config.toml
activation = "squared_relu"
normalize_top_k = true
routed_scale = 1.0
init_std_router = 0.0343
lr_router = 0.00122
lr = 0.0109
beta1 = 0.95
batch_tokens = 65536
seq_len = 2048
train_tokens = 327500000
dataset = "wikipedia_en"
Below are experts of layer 7 (counted from 0) of a mixture-of-experts language model. Rows are named router (the router's row for the expert), down (a neuron's output weights, with its number) and show model dimensions 0-223. Each number is 128 + 32 x the weight over its row's rms, rounded and kept within 0 to 255. Numbers have three digits each.
After each expert's rows: "comes before" lists some tokens at least twice as common just after its tokens as in all text. This comes from a sample of Wikipedia text that the model never trained on. Tokens count by the router's weight.

# expert 32
router:102178099213171146106123155095183115130195188148157085141126092162138161123107132106139092100143109175104123054109131095097140106092103105186154105042127104143131177107094158105125075165145121102169141152119148124154119130162140108119237159117140114116149195153126156125106168145121176127104215155130136146131148142099130135138133171127106127070166112080117136194080068078103141105113125137082132093147138098107133146117131146151131126129161092130107139137150182121093123194086148153078106100092104082109180141112080096152163176132102121072112113113155151163155130132153106063192087131081200106153156123116105159152179141106172061156121138150155149126144097132198108151140
down0:094115102172146082082143111181118152161185129093174090119105147129121110129109179100102090105133141203123117134163152173048081145119154163075122086129102133105138143091160108103151157093119079119150135142165090136094092142134114142080128106122103044109160103058143102167120140169132148118151111125153160114115117122127142100194140164124106145101117168172099141089155144139164144124151154145143048176153139147205121103068154136084113114106100133137118129139096143175157112134076117111095096114167112133080104079063135080117118100078177145223076116145170150107158159138115160167091067103103131064073143207135124133102134114100126107198153141115142094135143108083094093196117
comes before: ": ", "- ", "\n", "201", "0", "6"

# expert 4
router:124078152108135161072121154073098096156113201139088101086116087057112174118090149118153108130180082121111094128084096132159130137091150099146175088112158126097129124081150110194120157124109120086125139117088079144102109140134127135132102125221116150158115119157120079140072105146159092102095167095130165105183159133146086099117134166117091113115161108162151142124125094053094129041118136143155101103175093106147129120137073147122108119115131151119149130140092132073114148136083147086144076146126166109137185166109130176155151129026131178131201076112037187176142109126148113138138113119152117120091162152169168069141114134106123105117125126068081103140126155112176103127208
down0:114130141129125127138149141089096087189109136045108150097189156184121082137110090108055132132099113093154116080119088095135132157160126114164184131107126173118048105133218159170180106093105113106110167165136096102112106157138153124131168128060120162143117102171105100126080166118121091104124116100197137144152095083154175109121145121102105171087125117130112131092124105163185114057126122147086111182136118109129110126108133094147105143108186139138138142068153125079133086133138134106130131185161110160143180149119184107085111136090120144142109165050102196129169062126150100137066132162157166145169131105138153104150113113042180091096167103074147111125141119162182076155154
comes before: "the ", "a ", "to ", "his ", "by ", "that "

# expert 34
router:123103136125157062132157104133148118159179169140122156167177154077168116110093105145185151080122131130089130088068115114177125071147117092136162105110175084133079108112105122116146122137159104088196190147127110127107105079155136144122161138143168145157135103130090206120166107139117140145184150114133075134121109156158141098170140136107154142139125045114102111117222112188097099145111173102151150057118162074085142140167126117188161107117125084138157122182170117123135158149176117127087066156119162140181155147079151075189123107094126117129100180134125063128162092106130141173138139142091172097081134140102080118166136074095114107147125104092122100155107095124146015129118
down0:138153122118125160137133164194115153146113143186131157120100045126130108114142097061131091159130094135125126128117188171136133093133164141127126165143161155175084134142187043079110062124161136093119134113108131194100148095064130141135095121193168150113106156100110081089087080096139122217094149158122105146184119141148144072158144124159189159129106142147096142113068192094199177195107128139145140165128146127135107128138094124121143155143143170150146074145146121141187107135089152078151090127137158134093083056210146119162117133154068073139143142131099126105106093187097187107113126097145146127130118082134099067127136162125113081149144107142102159141109123082119169159174
comes before: ", ", ". ", ": ", "ing ", ".", "s"

# expert 17
router:159132120163139134119107119117177159165099108132135096123069139097149145128119191108125090161060103121115135182120130070107104144168113137187189097113123098119119093096096116169147101123167139109137183096089128132129139092097074101148162175216113104170149116138123195106132116103120107146041081080155097161163159189128144115121149122119104087093142083085087120110104101127070147071148142110142098103128163088101112085178116188086187170109130158123125115187141140077131081083101095108154118124161164073179118172129075210145217136114132135146104097099168125158127098170164135075152104115137172183103166117135128105122113097057166130125160176122101120108129101138115111111171
down0:131118109122123082073102105155129048164152105106129195131099067124139111049114117089121134173103111118125180163129119123166169158107181131120145140117148154135105135134156156121136134162133158152175126200133056127095128082157191105107046139164078123106144094089167134141148144115120137160115145135122145074139169143088146144170139204082153089079115128075079123091104100144128104057027094120120148204145069152087140130159105094098121109074129135139141138062087128190179107146126164127124061081178081070156100109100146132144156096157077187126119103145119162172095107107118142139109119151146160111104123109138121129092106170103100075147129117118151095129090095123132165129088
comes before: "| ", " ", "ed ", ": ", "1 ", ","

# expert 15
router:005149130098136117087188145134147088165133097116073131134086115127141100116132105105175127078163095172144133143126160126132140090140174130138108096104124098096142116090109110130112118128134172101152129112154164128142107104143117081170105118114219137174147110183138178124084158164178148107217161142104161162072152144073109076142094141114131123140137054175149149147126120138109077128162188170140103140100088115122096157124128090192162158113102103111074137117122074117136129170119150107121114152112118129127117138087080157195127113105126124105097157146081162139142058104164144144152064152094149073122135155069115100132147000114142099163150159101130089118106120095180085093127
down0:154120120139130150112144058157148129134138158179136161124097062166117129162107129170165083142111121118133127125132076164131114050100136164190149141077107122135098181159144131096090108166161121107136099129167076165139105098136142133100085096154154155153154138170117104042102097135192096135082126189124123119174127162187083181110098180087160105145105191165122148167098163130182158141210174157125130113066104174178127161172090102079186157085114141165165119102140132156091109137135090112142136090091133145164136153113117112110138132121101084109076119114076163143175103123141124082109105090132163120139121141162120074153137117149062132100114095161138176072027146082150113172138
comes before: "\n", ", ", "\n\n", ". ", ".", ") "

# expert 22
router:100147118116215095088139164082139124174111159172082105172168071131111114134127142112104127139139111127118158120101121107159083084114147093158156132126124102105100113104125112087135114103125120128123219108129103125094111117173093182101137150157108102140102118107114068119185111188154140075081113135125146183146136141164046107146125122100088131152176073208126081088165090123110154142084180160096103105097161130144167109115132116104049099132157085111176143154141103105138131147096066218115084134104136089182143154103144096111059164115117146078161074167113148054134171100106092090176123172114146151084152171173098148143183128123131064138142135113106144144105096150075090143150
down0:106115113134068149135176165094202134099150098151129171117137129191057134119109069154116108179150130045080113140161166124112095149065132160222165079125051143091187168114145103107077183101088136172115168144116104093119093122126067167125163121162100142150127099140085151129172178116109151184138100157146100180110125119160103125091097100148116120110080159139109136084108101146092128081162091103087094109116149134142125127093136102058166151114138121113152146132153152162095130136087170135128135114192124118116100094178141147069128176177098080139151129137093158168100089162093123123130140084093159089138105091147182106161159131119097089126119108132153148137104081177119198061143
comes before: "of ", "and ", "in ", "to ", "for ", "("

# expert 5
router:065125132122142133140155159106160075211146162110127126165106119055138147137120135169166135025107125066158110119153139129165075111126138156134123084127130126070137080142119089128152116093113175105138044146167125129161096135142110196157136131148191092159147069143175151111063166118123168111115129110069158187135128119072069159132117104137136083144124103177138104071153068152116063128151153125111120146088101108159160146127127120210086109126137097155155085106132092104138095147158165104127152163130163138106127158101148096169162094120092129111139109183073133166138135121099141127157081166058117122117125159106058125119157043078109145150132136112113089094113124181170075090135
down0:106112149163139138121110100170097131119163123117123158097112095138159183160144179130069124129154135126150118126164073130140074124090132142117116116108117169136112157042108167143103148081040170113096171224086137088171177154134123108134130073066111119109130072127070119151219101098194124116174111136106103084141143145049147104139126131091169102122152125073148075111123121118036138160098170112135132112166120139129094103143161153102084166083108154143118080121109096127108167079142111132140142140051136119126139124113122126055100129138140176088110152129209150103206077130144117133126156062157129089167063134135124144123140189114118140153103167141095126107097104117103145134157
comes before: ", ", "\n", ". ", "\n\n", ".", "'"

# expert 19
router:100114158149145118034154117132201086158095170179067130157123064068126122058131156124138139140137080116116128107139157182188103083132098132132144102108124056149172100150144082168143101122134149085120125053131112141056133109119095108124097191164149118199149131088141139131091191148128161128121141088143123137146158167091109099122121191169145117153175089123131136089169104176127138104143128165149121157148186133150152104120086127133071138196121105080092135076146137062088117098128141131108151177160165124197195139127086108160133139063142132104176149117137117124180050110130128123123109117129148121128149215111130050107119134123138090107115138121130071123141092150099140093145
down0:119111144134117118126138145123152108066083081213182105154123163166070129154090130167105118149155115100087124119118142148117103121132161056129087136103182148166074164133157144164147113095132110155110152096112102127132142169133206129093119113144101082125114106083122057146171077110208126133102131123130135100154088084158103132106093137112000176164112169137153116087151168164072102166071138059172151156131159140164123047147132127118095146100134120103136138116075160116130140174108098181118142090138091160120198057143156123071120125133097130075088156152160119096107135131152131145131131128154030154153109148142166116120098052095146106128150102099140153145123136147136102098139
comes before: "| ", " ", "|", "(", "; ", "0 "

# expert 13
router:126152176201131139072155095115148114168164177107117181172140058107140137116090114109144122103089159128136171105114115129156112146150135149137114149136152078160198132162073116101206111143094156093111143082098142177085079141125065125115163147175145083145172042147132109074128152144095195060125139127065149135109146143135069118145139087123157118141171067155152123104106118140144115086153157158094123118093114090159141148140126174149129115117145131140143098124215112114080117151040107149128148167134134084157129133137125094129088109122130132107225094166112115081166161158134134120114069149150127137137125156158101037151146168086169142172172145133143067105123123132147135053150
down0:183123119107121101074050113165148137172096156141105173136173108164135076173071142057137103103058172102155154150113091197096166172149159150163143153098137133145075135120130158099078098111157168135105210153120125161128154140088160240094126120160153118125155175147108153063151157170156157117175147186107122106118144128095108117099089053196112116129069110075110140134078098158107115142126154129146103112093171135141108167126162114120128124141129144115134155147101106144162114126087142110156145136157118089177134121128080132126163134118122121155138222181145137093160117117068140170134093122133120090150085135082107123162106115111152129137121188146139180114087159220116110153170
comes before: "and ", "in ", "of ", "to ", "|", "as "

# expert 21
router:090186173101141126129146146128170090157096165117104102171126095104118125109097136118156163106116053179137095163093150158180112157144117095172222112122088139130174126148120152158115157183171206114090092164164124093071107108139137125114138178134099096178138170125135080191050160141144153131097147092105151141093131111120144113156176200126104113162148107132116163101110123106092141110121140153091077133130142154118161136146130092111136174186146113102089162145107112087101077116104172075137108167132142069098183080075046149160130196085130209129124154132093148106161119105145102143180139137086153166124156175171134160111101120145146084174117145178067131138134132136190115112102
down0:080205094140109136144116128120169097110138195079171120141112084213110116139131115199133099152164086157105112116158145082100106162092103090115074113155128105162146163109154126068172142084094121140149096115119155080174150118128072150137104160168156137127134056150116124097192145104099120106148113123150146090096125122148160136124141130155094103093147084113124117133117120146175111168141173121112151105145159160134093191198108169144079167131151110108068106167133105140096191073180121120131101141130179145128075131064156146117109113113093104211087209144165129126120128154141115154157128085102167173113131099103063111102105110122189176127119148118118154182120070168084126135039
comes before: "the ", "s ", "\n\n", "(", "- ", "/ "

# expert 26
router:061135143163149154078163118118194112158148133161129137164179085069156105113117099146142105128075102144161089197121133124139121110140105167141062119093094088135185086162056065129143107109089110113126111072143154123138089105156068106108092138134178106150148166159117115068123166118109164086075161114102160208115181147127045087144162166157142114172124109196145164109162146166135127118134181178137101146070170170168118110160126160161120098127134112049104118130140167107027112144088155109102149129154097093138104122120088092137085153082148184114139142165157148096165124123101129119156148157132120153134105216106094105126141150136127150147137123122147097165163075082117151125123
down0:172078098120175179145127104107087119126144177085163099127149159096112196144130179146119044118207144118052130066175128133115085132113159136141082135118104076125110138156112144110157122141137194146173106143100140130121172123139150176149115155141120114087120150126120120112114108113122072151131170144058069088098043149106183139127102079133123140145126151109157084119127192139108157143129119120132127118146077161080172118122111128028156117148172116154112162125139168154188123119118089143169099109043096124127163115131111138093156074172124081122116074092097076124129167164129119124091061106110116121101169020106110146115129052119149139182113127160148144138118109164100117134137
comes before: "| ", "(", "and ", "in ", "|", "was "

# expert 1
router:092084114145173165135149115167144101160075147140106168137124079077099123094120167171099142109144086102147110138175150097118087081199205128122173135083132075075061126126130111164132138090108188117112182158127174137133114074114063118169093200182124155108080146120119110198097190085117126076135152068079126136134080170071104153107150191105152125130135118111077097157197113074060116130117160220162129084136118174109098114102083125168083146070134134136158144108118121106098140137131107138141125164110138162148197138104124128160119174038118144143138114146151122107147126101121110144170138111133144145128089124102109143150120111157110087157156063106097096127132112120110147148163
down0:156112126131106198097103141201090102198098111138113137124105118145096107148159147111089131143085173123106128112157143134130141130118170105150099126042101134182159197109134178119088125176153172190134129126038030106093162175126146102169144156133100147108096125092169116102175120092169132096113060097130133080123086115148184079223092189149131115115038128121086113095172109143162105144167132133171117155159122149113144178174105109097067132128092103119110174126134164106164115096145186162130141146139149133157096146123086085075100138085095088133113157127141133124175121136121124161131121113107101070172057132092138140143128104142171147160110116125119129074140084163114123098109
comes before: "| ", "\n", " ", "–", "by ", "N "

# expert 18
router:098092107140133103078152143140196113114118118124161129136113087116100102111115178101142136114119126077093158148141116102191137133107197090078147162109126125139136090119129094108148123125119150115154132144101110092105094078086114114121186145176130116134147185100168164136204154141128077109074147120095131148163133156143109133138191190140114120179178137115120103080182146139123146168145111124092152137122068198073169103134175082115075152121104170041048092145146137015115174107117135164124146150157180078099116132111117121129109146101138175142154131133154149064133110104109135170124032123090170135030173155125132160154104108155172116174139117091153105138112101116121124074143
down0:180144118119105106101088160147127191139120123105090103146178113156084128135119174134128127138121095117145112206126107195079153146065176174114163115132171106093119077163111149064180206144146153189096099145092117149087123213163114169149125143126092082114100166132205182117171163142158195123167151104124080129155121143095101121139164180134116158152160126116141118137113144108167118126084152163122111171079140127100212144162113154101130084122080103106173140138128136106099161123156158121160182149112072096099089153162127120115088123075120175142125169179161131171157141122123049137102067133141159097153150106128154179161137157170083137098083092138147153169099118083098079135135
comes before: "| ", "|", " ", "–", "0 ", ","

# expert 39
router:099134136132103119093231148112156129176096122163134059117122085058163149125109138106153143156104126130152147157146129100119068106150133174140137096127166083110132156105142055117138155140150157067143118141085122151127102115132119094136147220173169123171160116091133133122127132119146181142140154054119097140181196172046094087114126139144153092111158104169077114119145191131118130126140089143158130126104126154115196113119094136134087110160146131114081073094207127085084106110071136121124071099112088143124149142124096160129149198126101143115191141162121124120171096161141112110164098104130138130138106189122158115176113117080209074177132169140139096078118082103126176065155
down0:153153092102107130137107175140080145128135173119117123148092117096180172084105171109121111132112109155062123135187113172161134151100149090080159122121151133086102119129103205139123116118165110144065124132146167138064161175188135135105175154092118156067129118111127120124116171167179085131146095160124156157102169148141139196079055122116090084093164151108117111042149150125073120180128066114110131140107162103113099129144102070085134123127114123153124116089080166178161139074119134127088149128102134132149105114168139175098136171173114123122143093162164137118077100164102186138059141179110053209170087117114161122224123118095161149163163089154124134112103159150140150148099
comes before: "| ", "|", "\n", "- ", "; ", " "